Weights of a small mixture-of-experts language model, trained from scratch on English Wikipedia: 8 picks a token, 4464 steps.
Below are experts of layer 5 (counted from 0) of a mixture-of-experts language model. Rows are named router (the router's row for the expert), up (a neuron's input weights, with its number) and show model dimensions 224-335. Each number is 500 + 25 x the weight over its row's rms, rounded and kept within 0 to 999. Numbers have three digits each.
Before each expert's rows: "comes after" lists some tokens at least twice as common just before its tokens as in all text. This comes from a sample of Wikipedia text that the model never trained on. Tokens count by the router's weight.

# expert 13
comes after: " |", " the", "-", " a", "|", ")"
router:496505471501502535508518480515542516506502506528533511550505505504503460509464509497500487499519518552504504521480533506508502520545498548462461491460464479515486528521513477550516509507517520488468514468520528509507519469508500493494481498496481463471525495475532494503518408507500524482499497545519560494496505474491485507496470524496
up0:470540517557471553541512529497521485491480481521472539524493439543454489532503506507547470496514486533499468485544517537544460571526528510505464468478501487540470505512518545495508519470517494458484464501501475515519514457489492496524522485519498499512518508499487528505481524475521500493475515559538515470464500472499477508486509512527
up1:519511525524511520484498543509523492516531521497500475520466473483546511522478483508449465494525474510487458488506462491504456493467480481509474501533536512488556474492518492519491519448460527495462484438477520510515469508486499488479509474449541541536468520548510435547485486486471503499529525484497511490498485483545538523480515485537
up2:474552514469506494488533443493504525504519512510443510540521502482519513461480490495490525513523478463529508492522512524479476477518508492537488541514509513521496520508525478516451508497450505516507521556493501521512470475501520500527498517457463533493509518543505476467535457543487504511469488513498530485524493543501493540464488515567
up3:509419452526501478482511503518527513500506462475530524492510480494507512539503469511477493470520452483461503476516488557452486447559495524518498561518508544499453484504487520496457511474523524487520515460500531487449513443495467512483512526549512541502552502520467486473501468458520514494472488497448495512468504470496478538469530525478
up4:516477517506501487485470501515464492514537556532449534492487492473507484566543486478483513511507476470495508496484492467523471500502499461502529507505503533495526505506499479520479491521518474478536474472486478462508533471465482503442506462495511461487541517446508462466525499480437508510500523538483478529467520475492461492477489487481
up5:508501484501490488542483487511485518493562515471479452490469534451481470457497532515507503516496507499500527527490524493514525463504519477458520509463429558509506502499548518522512517508523503532506494523493499488522487485475524497519501485511499492492520498438538502510479462457496510516493542477482498511515501467415462526519507528491
up6:522538458459521494487502528478481473503529521463548489468514472503524525500522485501517465501499463516516457495490505480507507483546513513486544490512563493510508499481521512518486489502496459505496499502493474479519460481512509493516496474501481466487516460503484531489518515490533540453483530498485510495495553523555533523541472529506
up7:510500512476484499538503471497512499495536521520484506508498455509529481482500493512525475503522512532515487502527511540466548489489533502466517483503463481469520538485511452527492471519468472528502502537510520475501501511515520504504460542494529515488540521490486532495495468496519500529551504474503508484497522513514458444471447480496
up8:485494525493495544536500501472447494509439477500491471519508463518510528539474482513456487509454519501485544476519491485536505447474518531480469493499505493442507502470490478501497473489490499502514462517495518488490516466467472530481493507476483530556527525473474493532485462483512524501523484545486527505499542471468508525526485537497
up9:507531511528485513502502474486503508534503531522501437514503538493486463434523505467506485474504508501456435490482505495484525507462544505514500495470468522539526489540481512489461490533526522548476461490467483489522487477446506439507524519515475472463461452488521476434552495574515521451538473468485513545465499502511520474488478483504
up10:500545510534477516464484574513511482520529487519498505496532449494488511521526535491496472531521496514535551495497499508520465496527490540483521476502497513478469503514494497480497540520497500541449505481500492490505480495505464497498527510488505472494498480484479506471516504541491491491428523519506458518487453491480502478560489507496
up11:452500474522513518476523498507545494482487486480489493478513476494522478454438498464494527513516502478489500474479497512481471512514528475518487495524516478495488437520519527538498532496500481487469504506508522502458511483477497548536514521524522496484489528542509533514544416506530495487499468472513532498456519496490478482473459523501
up12:512514535446524514490502515545498475467536460481484494532497509536485531494463471538486531542513477559511480524526514484481492506519508464541463496474486473481490479495505536476527444465531526491470529476510475548496508533520479497506497512537518477498463495513539497503505526455512493524498495519506531488544501509479541485506487467514
up13:539515464461519468454525479469526494473510520488484508510467510534504504488467514462441491503518494501515501531465523491493502506512537456500520501522436496463534479443497482517527480470474477543547443516506484492480532505488500475465502494496539504511535532475438500519522514464472525515516496491524472504481488507561493543468500477512
up14:539503488490496528482463518476540535488496514484483527419440503485484489486488541518502532494499524498519480507501504503474481542527486519526540506473544487487503521517490472480537530453533510476509543524543510506520485487475497512495467462500507478508459479522496510500518488499466512508519476485532499487510546493494481460484494523496
up15:447494464499480503475505459525484512471527480498523529547527497515497450480515493501533466518513508497486516489462506497587507495507551528527479502457488518482496540459508534531527567479509505557513485484441491530471486498504549508481477462433484485483502500499525479475453502509485513499511533473524480548493502483465494496476492449492
up16:481480530501507497481499498506497516561524524539503508515529483451524540512520463484450496491553457507473488474534534470543519563512539456528488511493532509483510502468527523537524495536468482551503517508525515502511445473472453485510546515492537519509485455529464519493483517521502474512513491491541526491499475507534490499488522497491
up17:512516470527515520517477502499454486540545496476502559515485473479524557497489497477508504546457523477437555505506507456516517514533526512490473470489462479527531513506465527503503527498485537513484464510497446479523462518511522555491504470525563531482528516511512490527476492496501469488520446549511471507517506515471484552511496553509
up18:456517520525494513535509481520503536504523518515479456518539536495492451512465460525550477487501504507490490482524538484504546496486497506505496511464536511509469522544504497485483488522508528471443489458518523491472491516501476488526547484536465515539541508467539502494513514551463558506459499520510483502468521512526483501450549456486
up19:492540511491495476484484497521517503496461491531514512483524484478469489489509480524510524510548524460484472452531530549506477474546524494520501552503510461511491507472508470469525531489501523480500478511520487475526511521506517479512506506526480510489485549507493485486549443497487483483492513514510513513468487497523513523494519487471
up20:497512535503506466529478535536509516511479523474534517490498504479482503503488510462523548497530523517505494509484471510507520521497470551547518464475510504490493534518447494536462533563533509482498475499515474529475514480492485513482465448498485519502464506520525514501504525466507540498503529532456432541460487511548473513487494489482
up21:462516501480517516513542514491534456494516489519526493496524551467532493491542460496500480497499495529475457510447499508483497492502498516457495518466477492530501501494452456479498523517544540495492497513516521499479527480533468533503486480511459481553503529499542521539507542526512530463528516483473493496513474477487472546499548537494
up22:477545517496497537485491474492503499484502499517502529489523516510506498462513475512489543482438505501533537489480519511548529467504498505525506517507498490513502494489476484520499484502529470503499513463475470500522457533521510515524519506510479505474554515467517481470482526499493509524478531501495547488475494514462484485478545447545
up23:534510513474517542519505520494515497544502500485483495508527482510494520474485536510502487553499453526510462505482541503515526490511511448499494496459521502531489525539492513526486536481514478499530516490500444490505524495518530501512507465505505489485502524510507476496469503492510452494515519467474465529557515509460521508529519489472
up24:534542521455533465501466492492504518521514470497520504522497509481536521510499486496518511498511496475534477517520533506524530511529505553504504523444507483524522500545461514482472458507510523523500513422481516508510471519489529524505503471510530476497515514506539461504537515454492519501515515484494499480488546482500522511493508496513
up25:533487520475523451533520504481489499549468521529483532523553513481488478513513487540499540500491554555469526516484482495518543487495460530483546527507452522487478461468487518520500511507489541491448526487484507498484500520472515487499479518485490517485505485523513459448482528517496468499489506497509528529469504504542496503429533505494
up26:519488515505479504492490468478478506517459524481539501539475527455526494458465499432462461509481486481541547534479541514525520507508540493559502483523552533474525522484474476479512496536510512483448457481509517456509502542491527488506508464482463493523503483491458495458507553488541464480502507486517524499466472492467472474462465498465
up27:429482514500506480491463475516519501470486514505524475525471519476505494496494533496516477509531492510490505515529520541516477495512535522536501498528545490498481525449516483554470505522551489461532506519477525472455469494551480517467471492535512520474524440486526523464481453506475476465501491496493457497477522496477495470522517500505
up28:460496487520486508516485452514533493471464496584465505475489486519452455540506481423507479537528517513455496543486512519529507511515507459459477512524504500491461499464513515468486516533515491524509515521534493515492548491537521465493509503477511494494485486455464545498522490504502490485491508511550523500487472469477495485528520508504
up29:474511480501490529506495470477498498503516499473522523515497531499507545485504534481492512498502481487453460504522495492482509505494472545479467532482490462516482406492503502496539452506478526470500462483466496469491501493487499482494502565546472532499506479495504492486517514486504541488536538522502551466460454488478484530501488454539
up30:471479510494505492494521525510499535532486497492534473516500520484489514526469531498528481541457469534512495549463477471517488517502473483508491494512481486511468470461533519526529521506478517485546474492517463506510477559479506504513532469532506505545526476466536453498498468535523504497485490481524498535479500514565472482498520493477
up31:520477478507509530532507477509544475534514483461489514508464503469513522516520493540518474488501514538518481522487549458475503460484519489456530486471512477455513513483487479495508473485536500459497547469503527499471506513511483503502497464518494483517515549460473529474489491539513463452504495487458533467484493466477498469473495542471
up32:506534498511491513512472499490508522508487515531516524526504513484481500524460518510460511510513549513527531546501443531505492526495471499456510490467486522501494501531499505540501475503526494476556489542536524526502532469547485461510503491509515491454506512514509522529516440499485499524482478489487495501485485487457509477499494480455
up33:481491486538520512504451514504508523470517479487569485533491507506475482506504498491488485534518503513493503463489529543486475510514514539502504481547523524514525508482547472510505456479543543550531465518538464510475489540459439512441474462498485476471475536479501485504527501504495499496465528500502485511453495531492480477476454491510
up34:508489512502501533470513526504512525523497505516504464520509474494523510508504464482495452474507482561496501524511477509498498472525514571499470554453507522519510521491522436481609491507498508528513518484413492484501535457510524492519507501499501521533513471481460505455548523442529522486458484496538501493501522515450538490484491462493
up35:432453517437495490519548492493552500504523474462529516508480500474500530518481496489501507479523482530488487505532488500494547465513512534475509508474529498496468471525487466512473472508501525510528517501508501448516509480504541507493496526463470512489471487485511503509554461546491509457526524515510443448459498517483521515458492476493
up36:516580492517489510466483510522471546506543470511516501477497507481457544542529486511468518466540492505517515491493496515518492485471472499478495498516600451490502534530492512498536498480517477533493513498507482475487525488523506491471498485450505489506470482559536499502568488499494451470518536455465526484504496528544508464511488504519
up37:503516497493466509514513514495464501486525455536477477470532480530487505509514500522503448475492495498515506486513471510506542522492517488509478502480541514489472522473469478474547494482487479478495513502515489535492504517462516490518515519471559484516436494516511480499496488492503466433533472505511468557523517555487543509530540502451
up38:502492550505518443459540479507525534499465447513534522523515505566497475490500533523482514475456473512513541519481507496502521482478510469509525517497490451533524477507513491469521507530523539478489510496525435507482499476488527496523523481503485507513462488531499494497483506487486501492494509501527464473489524513437506517510495477564
up39:538516461528539555500512468484522476457523506498481517545493504509483532533483498473500480511507461498519513507472520516470530475471473497517436491480526497507529510532511545508501477499543562502480480486439475518479514509474503488553497480522483489501490472558483536496521488527452457517479480504498495476526522448499522558497494523518

# expert 28
comes after: " the", " of", " a", " and", " for", " by"
router:470453524460481515501491489506505478535534508501520503481496517542510492483474524508495475500513490487538499498473515469526512475490492555497470498491452473557552536520544487495497540524539515505494528492487494483487495479527464518495525524508485512464531534462491489465530496500543509512510508509498554495510504475498528523519482532527
up0:469490489492475508507493496463540512526485490504506520581469495477501482525467496452501505498513526483511507519448503513503507454536501484479501507550525499493504504535498458475515506519521515518485476527531507479474442515505467548502493497521483531498485501497524543499508505520496479539530522496494467491474526485503493487448486476508
up1:563531538499512492511539490556490511503558484506463505533481501521495500506496495492476512486502529450466492495509526469510499504478476493515510506555525452519480521502521475467506533529481498504484491525483492503497451489496494496489490530502549494490449486499514499463512491452487475520478471481443496546520492550505506518461476491529
up2:480484546496490480535529485487495489513533461516515514458503500525471504459502573512500528508526522502500502499523475466496487467460511507521514515476519490543521511513545534515509520553525535461501495466449552494499469508467504523510546523481521487484501498535540498516466501461510519539499484505510469466459517461498506513506499504506
up3:521479503526511534519485478457489508558546551490550514538485489493471466517520492474479530528485504510507472519507530498466514475519499469503498524517496531516438500513496534474493518490488487532518511487544504496481508521490486506528499514567520488473491522476534512484474451509497503478504439519512464515508485438423458511457510482492
up4:495497478459482521494519482459522535547468455518496499512508527509505522485482484459471550552498507498512517522576495533556465495506516512531493478535535497483476535543548490513491485527516482513520505517490467557518515493492446476499498515495487519499490486526500494487578466474526500540493542526500496490532487495509509498451496487557
up5:492496498465484492499507498488541521514553541458504503498471485511479514524475478486500516494487492498509499514487500515504513514473478520502515525492503490538517500522469492475463535507490534561514539555517498497509519500470558479500501510519501499514491509470463483518558511480486524478508516512487476512474518480489498504509501444512
up6:527479521502507531532514504528490494515493476503493454517478479526492496481512472489467510526485506515506491574484531510508506493470512510458498493548494502477519528476507544505504477487550450519478511484516509516500520518506490507516536512511495529492518488525475555524498439470468468489492522498477482474488506509466504521511514514526
up7:495462497484487498470465502503508517483468484499524472538505509561503480459524556487493527515499553508498468476511490503485463510462493511531465491554490488494519525520528519513529539460514478510519503521538498540473573514516557473496563488457504533510488460498516527555487526503495504493532459513510496534486490511536524496485497503513
up8:475509551546554483489477522491509486523483498535495505490521515497474491515494507481489531485478505503520464528526522491449528484531502529485509470499532532526524502536497502539515481492522481448505502497476518506490509514477512522491487501496492526498514480488492532520574498558502491486468457472524542464482532455507523460510471507529
up9:514511493494483478500465481525512505508490464523489480459547535509532502489504509478482491500503505483497493538519481577513472524498531473507463492504488451480490461473511524530496528501496503493474502482479494560506507558491506522529503496452493546535536485522450526480473475499550456507499482480491517507482540512499486546519509468554
up10:509488485438463541519521500471476468519502541517502543511500528472473477476488495496525494469481523506497529521495444509525512503500511537546487500507485516477524516510527499524502499511502468538472562493483445465541518482504515472473516512445516522476529513502487512485532494512506510450515499534473478557482497506533468485473499504463
up11:508500497490512485480535437492493465492480501454540448485521489482533527451506480485473484460489446538497499501500507498464486516509512500526507506476515493527473520521465474499480512497507464484500507499537472487511511479479475489512526503522528453447533481508443497454533524505509504517562503504470507507500477545490522500518508513539
up12:440545517525490507462505449489487505508527507513511511533545498502501495520439497464500505515494491464487494523515473494492474500514499507489506529513497492464487509490511499530507494525468516539508508534482493462508508476516477531495539512481483500491494534501511529504521500499518453521511528505502569528518511498492521552522561510504
up13:441468482466502533479488479464513541538542517493484514481481502533464462454487482504448457491514518483476490469538543475462475534509522473502510542530481495504474527463487467470511452483462497493484513477492509474510490525523505507492540485492482519472490528489529516510511492547528499448500472499497512447513477495499444514501474505512
up14:482497496517490569480445532462451494450524492476476497491487503528530527522479500551497479495495482516500528492510516477497502542498482492487492528531518530546484525472486492523535505498475498501501518507509489480497500499473492518488509532465551499502495511552504477449497570520467551481506512478500509480487512482495529494501517460465
up15:520501500500498493497498513493535505479466442496466467520474493525488509500534465489491480488506497477522510496457552505538472500473511476513496503574503492513480496515520458495496520503517474482527519463501471530529515531531525504518526501472475547493533502515550476484495516480482480515527532505532468449494482496508498535517519500473
up16:469460503539485556460515496501459506469511530525478491522503510481558470483515513497479528514486529465485478541504459512467514484472527474478530544500519503532534492492504502518494483498494507475544474535468500491504497490534467500487504542468514526525499523519518464496523491462489494467495480484502505514497484510456528538483496522479
up17:503479496488501496477500470496509458515486441554514486503494466477507498459489514516501452518490505550509487473528471494534505512522499527516481517492530486518527523535546521523522508524533506484494500513491460489513498470497462532493469506497512524482489521545512518496540489503473495517508501512513523495465458521517506515529539510508
up18:474472512499541485511508483517510470470461469502506481474466539489505529543471489464483453477503484515461530548481491539485447522513526488491497529519503479527517535461516508497505495490478490493477535462550516472514505473479463491496483449467504544493503499536457486490470510491463517520479553491511462513499490492451515541510506450483
up19:498516489475515509500514505491523491473466447503478525509515494449536489461503489559506492487497547534475487526470472448481491442507517542494533507519479512513501495527517511505561475526504488524449506542521428487519528455502487524483529508482498518485489542514502500505526493461503520519493530502491480549508502486562527565500487520533
up20:488506529499482530480474500484495529507488504491508477535494484516549515504524506485492559451475488531511553451494488523499513492439549516487492522489492510512461483470522473469492528526504493506528527514506483453485507530518461454498498524556493499438526542534554501502526530505475480508434490473522510501487474480467501524494469494512
up21:543505461484560509508505503494479503470484495494485527489461523518522490487524465485539497501511485526504506518468478533480493476512521434500475520497518494514512516484496470502524540516561463560474521501498510467501491530487492458533512473514460469475484465493496513490487514556504434508477470473509566496481526519535491466481536498539
up22:518504505505508504474493495474479459535478480464535481503522504499512496495495520505487497501504497514486544496506458489484470502577562464460521462495501527465534490500501503500495507468480508533498508507510490458470470532505532506523521503518454498479488565530496486509540520516519498494470525515505487517520521470480530529474495489504
up23:533487462496507510535486552497517499507480504524492488504508534483515503518529486472490512502445480495508493522487522488490501478505452505454485473527518476515474490503517504519523491526521508513505478489508507513488505492504531485479508519496514508519510454483459499484499492480500530512519474481486525485489549478477546525470483441518
up24:503484504507490536523501499478491514480500525468499519515493496461486501529530479541498487459537517508481475461509462523463506500466532456487560482520483506487512512434472537504528486510483517535500485491497490505497499526467480493481463488534497535503488483464494493449508461531523501467535503527506479463450502454509469468480476493451
up25:524505518455502492545489463511472497498536520444540484476489498502485478471513489530500492476508541500470525477468481526488511565482519488472476450470496490479496489506509499510524501523457485496492505571533509507464532497491503483533521487461534515479490530514525502497566520505491452497459521509452515509497550476487479488478540514488
up26:535493523541491475499555481520509540444522522554506512489499473520497482484485439522484474528510527525503519492502517485515508515484542471473487509511519525538496472487580495485565565475511495484512461497543468539471509494515518457505516507451496470461541522532487507492528474490488539484454494522479530514495476486542520464461531461518
up27:489542528476512519479544476499495526494481548483561516492486459470527469476481538515459496524528542516537491501548452533498496472505485499520513525521472482517517503494512530531498509454502542514487464483482489471536485517430508497528503503445519468451524473470507528491524486482502486517508472503495449526511513518538488522519483469505
up28:487488476483532508460493484466475485483481494512530499507509531530503493528531519484475569496482492485491540455512527488483525491432520492495495530508485520459486418488518479525521505470473549512516529510490517509497498469494524483503508539532486535487507522543498533482523518486522499481470502529503457538503536510467517469517513502508
up29:521495471474442471532538495513502519484527496516542434534498500525495491526545486485466460503507468500525445527450558468519513481476468515498527502539478503509496502503520544499483511465478510469548506491459526452486497491504449459487565500489526516522510478488496483516507542525497497476473503552551497518516478540479477513513519504452
up30:447473481499492528507514508500490511541501542505505530490535511508544462457497491504524490485534521462482484538490478457501501490544506551547521505481495536479495475508464470496529516465486534514480471494529444509486519491494430502496532518512506533513465497448477489441480501529521498495493470494498454448515531516517543503501503492530
up31:532482490497480519493509510505452517506500494471514523515497501518506502482480499490499487445520488444489512521509504519485503518542529478472459512538516498511518495495493462430541513514439490496513491518524483515490530496510504524511498515503502499490496488514493469474456508485512551489504513519505514498490460503542533472519503497549
up32:513489542514528554508468464487551493527510507487493474464516505460505525486507516475504524505493481496538513502490494506489534506496540532492573524497497460503530470477524509540459533514476472503527539526510497514489484489479514485535502477491508501480535488497538542487554505480467500507519492456513487485478509497478454514501482484516
up33:450546498533482489490551510485549463503530475483488475523531477484505500523487508468511501504503518467518518527498492490463471496533501526459540520497494493509456487459523500535491453463513477514539512490489504510495536476528567477511513505521521501564482553472501507489473479487535515467486532484497505516501507500509482510501533505490
up34:504498508499474491477514500484505415500536480485464494479479503480484536506474473485510478464499456486497517511462494514516543523512471499499510507471524493527498518525492494522520492501551502517484491476491473457569502554528534481487487522489483467513510490452464492486498514515508472528491482497509500474521514458530554492557508539501
up35:472493496502490503469515529528447502506482524507485499515512525515513520501475533524483471538495504504451476490528512506529528515521482479521505480491487484457489520456496484504498500514483506511452505489489507524448514550483468520543484484504463488499520466552490490478495514489512483510530453487480525464524506517529503522468491465494
up36:514493519492469485500471489507493533477503483434534515505507486501502550499447510501536497473500505513493477507478528511484541509526465462509547539512469543487520488532452531524488492522495517503559467512490496515538493479498468436500534526534502514476469504477521501523493506517491497500504457472485486500496489481521475494513487481500
up37:498443502510468524537449529509531499517496520464523482513494487517506499454490465472523533520523545467463540494488471519520526476477505543516507489509520474461498461480539503459535499530486509506549500537486486532520511571547485500486543542525504461495516481500452490520498520454447545538465530494531491493546521513477529478505515504543
up38:482469522529518460496515468457496536516567502490544474481481468546502483510533500513471461516505518491505509536486499548497501521504515542534480566534508495500471471499522494516517503504475477490481495488496481483505512511477483475472493484489490500485478484515503485474509501533512511503529511446526495516478560535571535487546469487507
up39:521507526414534496485531508486516456488529501489480478496518475529501499496522457474481516493499472506496500530479513508512527491535519485527538516530506507475480544471501484484472507514501520509535522509517525527491425514525519471522510520467489461474491468516483505452509506493539527493480484462530438504511471486499479525516489482491

# expert 34
comes after: " the", " a", "-", " The", "==", " an"
router:489482500478513512497514523471499474505514503519481493518499503508518461496452531506477484444527521568496509515490492501521494557535468510525457480500489481491538518515471463494477549482525563517467526507511512525497471488486511492513523527482466475398517526485489482509553438496522521505473517501471532492533499475507505527483543513509
up0:484516492515526526497501518472532457533522475489521484480506516518503520536491490506470498520480520507470487486498463513489525484522492490496503515551517487510509512487457484512502489521520495503482463521493496530492471476463503518488541437514446506494511543534488496455559489497508502478488541514499501505486505491484517508503494498509
up1:517494520486550508575532536426519482512452484495493478520512499513529513467486535515507530518458475548477524480529467483499471471496535482463527469556507503484525509476493499507471508481490505479469461479497523464492529494494466476508475520518482518502496482531477485472526502543501497531515475502474497494494491493510488483552510469522
up2:475473517533487491454531502531459544484486494513498506490497471510521516510532476491498447528505509462471523491484499496538492480447470528493473492490507494482493495470522533466545510518488461511545444477486470499510489524502526522477517485525528554487482532452468488511500523490537526517494503493512501504484488537547496487444499483479
up3:505488549552485482494519547482490522488482460522506528520513470509511515477550490480511475546499546454487523485527502488516497462466516521484523479466489488511490439508499479510532515513522527487528485494512481519487512474503490537560470514506534505481489501484495517456506508471483499520514552467467500505498463525539507498467495538485
up4:490526521483534487475501518472517516488481516487448468511488515480504514512527493548484525426544509499523514536515488548508498503511518502524473527518500543501511523497516485510443498474573516534504516492513486497508489501452503529498453465475490473462510506556467525483568509516489476496476500488488527490496516514450467503525492518496
up5:472497441501491540517480519475469552489457483499483509426502498483498499480484486501481532481508527493546506519462508499505507510497491503523495472490508471474460504448543502473487539538503456486545505523535473462438493502491490485516520469486527469454475449523517540518535520495479519519494446484446540514517517501503485482483521471482
up6:493465470456531504489490514470484478487550472482568446476486536514543468489528490497496504513560501475444492503483514486502521520518517536493484501485500512476542549487472550527528487489485495538532503533523517508497459553473537504492476509509496495487507497530508562525524518491522553441457507501520499505452505492459513532469516528487
up7:493480483555509534514517504525479496520486501468484498526422534491541478551496508470497491523504474501485536463457510525489457473492538505456504489459509473512514518462495484544522519496496518484528543508490508511467539510492494467488473494515459497492479527574497500536504488509450519513504487493491504463492491487488494468480501489476
up8:458521516537460495532515492543472550492529517515470524479514489494520492527499483529497479508498506469454518537481505545491522494516473527471503496465525463452462495480485503475499562491515465496500531501459494472560537519520506489522558487477512539449498495503518476520502518469492537468476530514481487500489534504540531463497555488505
up9:519508514513463520489496471521525486471480508503482487501477479463499527484488456487509489471467465503459482497520499509455531549497479500502506517468565494534504483524513502473524530539525549534479534513517504494500500517511512506505512456499475542525490510503489459506529560514443477489502483527497496507505539509498507452491501504519
up10:478532493494522481459522515517498496452455523492468471472442505460500502505505497492509495493504472532483487541511483512512481503495529520486486466530496491512549508466451523528547495516482492500522535521482509511452537511519506530489542504476499500504483534479502478527510482528504484481467530525493500497469480491497505557523496489452
up11:501546493500466498519477548500491507483459504543501523499479555532523495481519528477472541505511499468482499474501466548479500497501501479477436486472488497495449522505505519486488460495529487540488533488504466529528510510483480514484489467466518500515557547502486539476467486510504505513476480540461482482527520470484540475511540565504
up12:494523482495548516538497499451470492507457513488476494520519497470492507538528523512480487545482469481479480453507511498484464485524504487474448486479455534508477491474540492499505503487512509503499486503520545523519511490478476456500487497503474547457481453516511503491480498506479461490550467495495523511509488473561489471490485459461
up13:467490491516483481503450500510502491491536438539542480457527525507505483493491488503478484466502525463520497503499459519510519476524540532485501514505528482462498523499525494464515517454518468480535517518457504518505516479474514520503513473465536518477530448522514484463508502516460522476451492478523510496517510482536531502483534457519
up14:459520506489471488510482478477508542505481526533549501473500533496480485451489522521538524460463464534471510505437476514497523496510489481467482466550512472509503515504541487487469458550461522472532463538500476487485504477492511536502507502487467510436540481495541498487536495527529476497449521453518529484537484519497518498481499468535
up15:508467473490494535516460481500480529478483492517543527557544451520490501457500444512495473468503483481514520485483504516527520538508500510520456529521509510496438441486436508492498481536480448500524543493504494459471488510515451477526481491556512494473545485529496471520511521517495498488525507479498502509490523526454533476510510528459
up16:473487529496517531500486497477530485551502517509502526520496435521528523521427490503505500496501489489455518549496471519502480503547496500509447486491516517498521536498490452475480518491468462489541488510523520456498489518508531522507511506457534510514516463449497476484483496518539486471499536505518502516514474515487494497476494526493
up17:479543497453510527497539509492505490454518478515484498499521492515508479487488480487587474496502488494497490477520517461499478518529473490502458523523544515505524522528529483499550514478522472455487459467510494493524524491482506528481497518453486529550524509504522527513530529499511521491549466486538504486491491504519493472484481500487
up18:523519456511499494532522505516506510516481446486478495523535500516487478491467482497535475496509516489519479512485504498495485516531488533533521493526507456471488488462495513509459542549454490523500463515493477550451495457540492477531488521510500509511434551498511506550528516527491491501510476452493484498490489503492472487483495510539
up19:488495530495520562543494481509504495491504542516464514536475528510535494487486544522457482455473498524523503510486469487466472481548463459463546512505515468520539502449488473494477555501498498526503501534506475489445485478519532504479519512459534510501517498529484471529522491549524531548525530498533530513515515498530491500457490468478
up20:461487510554522451469468504482499456468479520472525513518503508484490471497512507508467533524518472508540522492493559467481532495452464525524546502509531533532546511542494496468482481523542494505506522486484479499497518519487454485513491531546495526489535493533451504497494502500488512462468474514438508502492522521529474531461499528488
up21:478482504526487504462481475526518560520504434524525491485509470484477514510500551497528514542529504486504499518476519507526499518451497513500468471479512487523515482489515461461502509508493487529523494489551523501537467503476508480473482486540546463530505493474530515468480479498538523460543488523472543486504504529475564532543502480547
up22:505507488522476471504498497527472491489471511482484567445468495487534507533491502536507492555486432515478511521541477476473499457470493494487517497495513531470510509510496524507510490481497464476519555461482500547510520461560486493486519521474484510505466528518477509509526495526516468537522477457479517482489519512500506545533481518481
up23:505504548497522493522513547486505494467513528486460496523511515502498434452516523477510481527529524510500512560475489480483532522476511526510477478509463500479491476503470515487497512468517522454534499489506469512495499516543519555501509523495484456527539501491498532491462498518509552520498503482529519494534470491451491488493440509520
up24:511496503530451446526482497508532516503468507521508492506464483518489454440494467497494528480493509510490529516489491518487518520513505473502536478512521525481488581474508555510508455555491530494472561505533496549529498506499483507519445526490514507542471533474515487534509486477501499537501496548496480441512478529474501505512531507506
up25:502555522473522478524491530537540476496533487512493465491432486485473473498438479519506514496508475511524521442532468507521473521506522504482484538503527494477524516504443463507522505451516484485526492485546523493541543488489497472462487485486480481539495512468492500502524490528530485517483516520504502426506493539492481503549515498496
up26:500506477485458517449511519524509489502546507490514513500489495518492502494483527477547466515497471519504461512480515513503562506493499513488535547479510531523497505525545517515528519450470462479494507427532510519519474499498470548511501490517513478532520492499456529503542519485488514487449465518468483504519472503506529483506496482512
up27:514465498454505475495515506514583507517541494511499448543525520504513469558494566503486490520532454484535461516502484531513515518493496510470477477500507511558504471445497451548469487538497502533502526498536468475510484484492479508493532522479496493465497506507519525517480490454479492502507495477499488498498507500483530460527528501532
up28:486460540477477521526506491476514488481511475524479520452478493514491520489543478503483482484509482535450477469511530512503486505499509487475509545496492484521471517454532514456534482557490519521494522473497483497492498524484484460530464472507527503532472512493520489522497509505494510516515490480490465479451481517478528494474512502537
up29:524542502490498497457468498525506501479484575475508502522540486497518514459506467492493490508501505511489500486489441529498503530490510486468544506516496490500498521505452467510514542521470501486509472488493451493510471493486517526522511503506488544528534518484515476453469529504488468530501502456475458535479529524459491484474495472512
up30:520500463459504461526511481497491458489444491510477504495478498518511478527527483470474495481472493529525534526491463473482500469506460504514522488504536502460536491506477503482485517436483504510476551532559525530517487466508450495503498455528514499503485508486456545483505514463505468492510507524456502547473460500515474466517545554527
up31:454500499507521478472492478513521535529465496451509526465505499523502487468542496512471462497496516434510524477503492470498514475479477509514515483484475536483535498546476498496464459490521522484482444502466516502520462520517448517491463486465498475460490538527476517516472490481479540457495470472547509503502508484534508512532554561507
up32:506533459494509508487459450497470515463522473449539487518478520529495470452524505498539499498512488474464518512500465475485544505492499469462469471496526506463492504492449538481491486488498495516510454526469487478456499501519532565481477511470488497481443493508510567509532514467536479512489501528496491515482494514505534543458530524557
up33:513505529464478506480505550480483502530478518499487517513497496491534461504482477462469463492513500522483522549503545512480465514495475497535470459485519482520522527514499493506520463499510465474501531505540509523527488468497471525493510435497531488479498521508465492487519487485518487497473481522529436502513517495468497543502512510458
up34:540464503554492454567477474524466541458482532485480526509509457503453501471476488527506475488471509495510516489477486494534541494484468505483485523536528511500532479455512470479513526529486517489517468522503500459490500495462513475486495511469484492476491499505484506489484511463489490466453516485520508460506513526474515501481498512515
up35:463498527502506506470468505475517538510491467511449512504463512506519474540507532509494463506562516516510542513492468481473515499472490498509493532478533475539461459513516533488527487536478511564505527488443476508480471461462528471549503533482482501488446504520546527518514500527475452470485512461508507540516453520513461476492488491528
up36:519503465471529535503489558493492449506458482513516557521520493498476521464495497469447514488527494493516524512467546440502506519468476500482507468496519518509508481497481510521549535471480501485471470488477508538483507526480512530467524475488520487499503471526469518504481532474489527490512483514529507509494502534505486463500537507465
up37:455528514529505498445457521511488461481499460470459544470497493490503512507475486472498537444436474499477503504533533524496523533503497524495477449502534519472538518518483523494502496540472460540504483489471483497505481517506486522517516475499442491504487490504503490494475482514503528481486505516488515479493532510448530469518494495486
up38:510557507520491499500495505486478546490520505479492486540536517503468477455476468531516519501494485487476499510502543489518538529505485449504468496531492521483472524497533519519506512480492519512505495506473547489488517524493521530487509484477456526483510475481506483510477502516514500490497505459501500521536515499491464449511469534561
up39:483469535504461475501537489487490440502502496520485450493504549514496522551514492474463524517485493522507492516493490508472479518539487542513536519484542539478499485490468513506479501539473545481545475482442521526521521527471532543513478503534480514528501511476503491537514467488482508503490520521526483533578495485510489516542449485541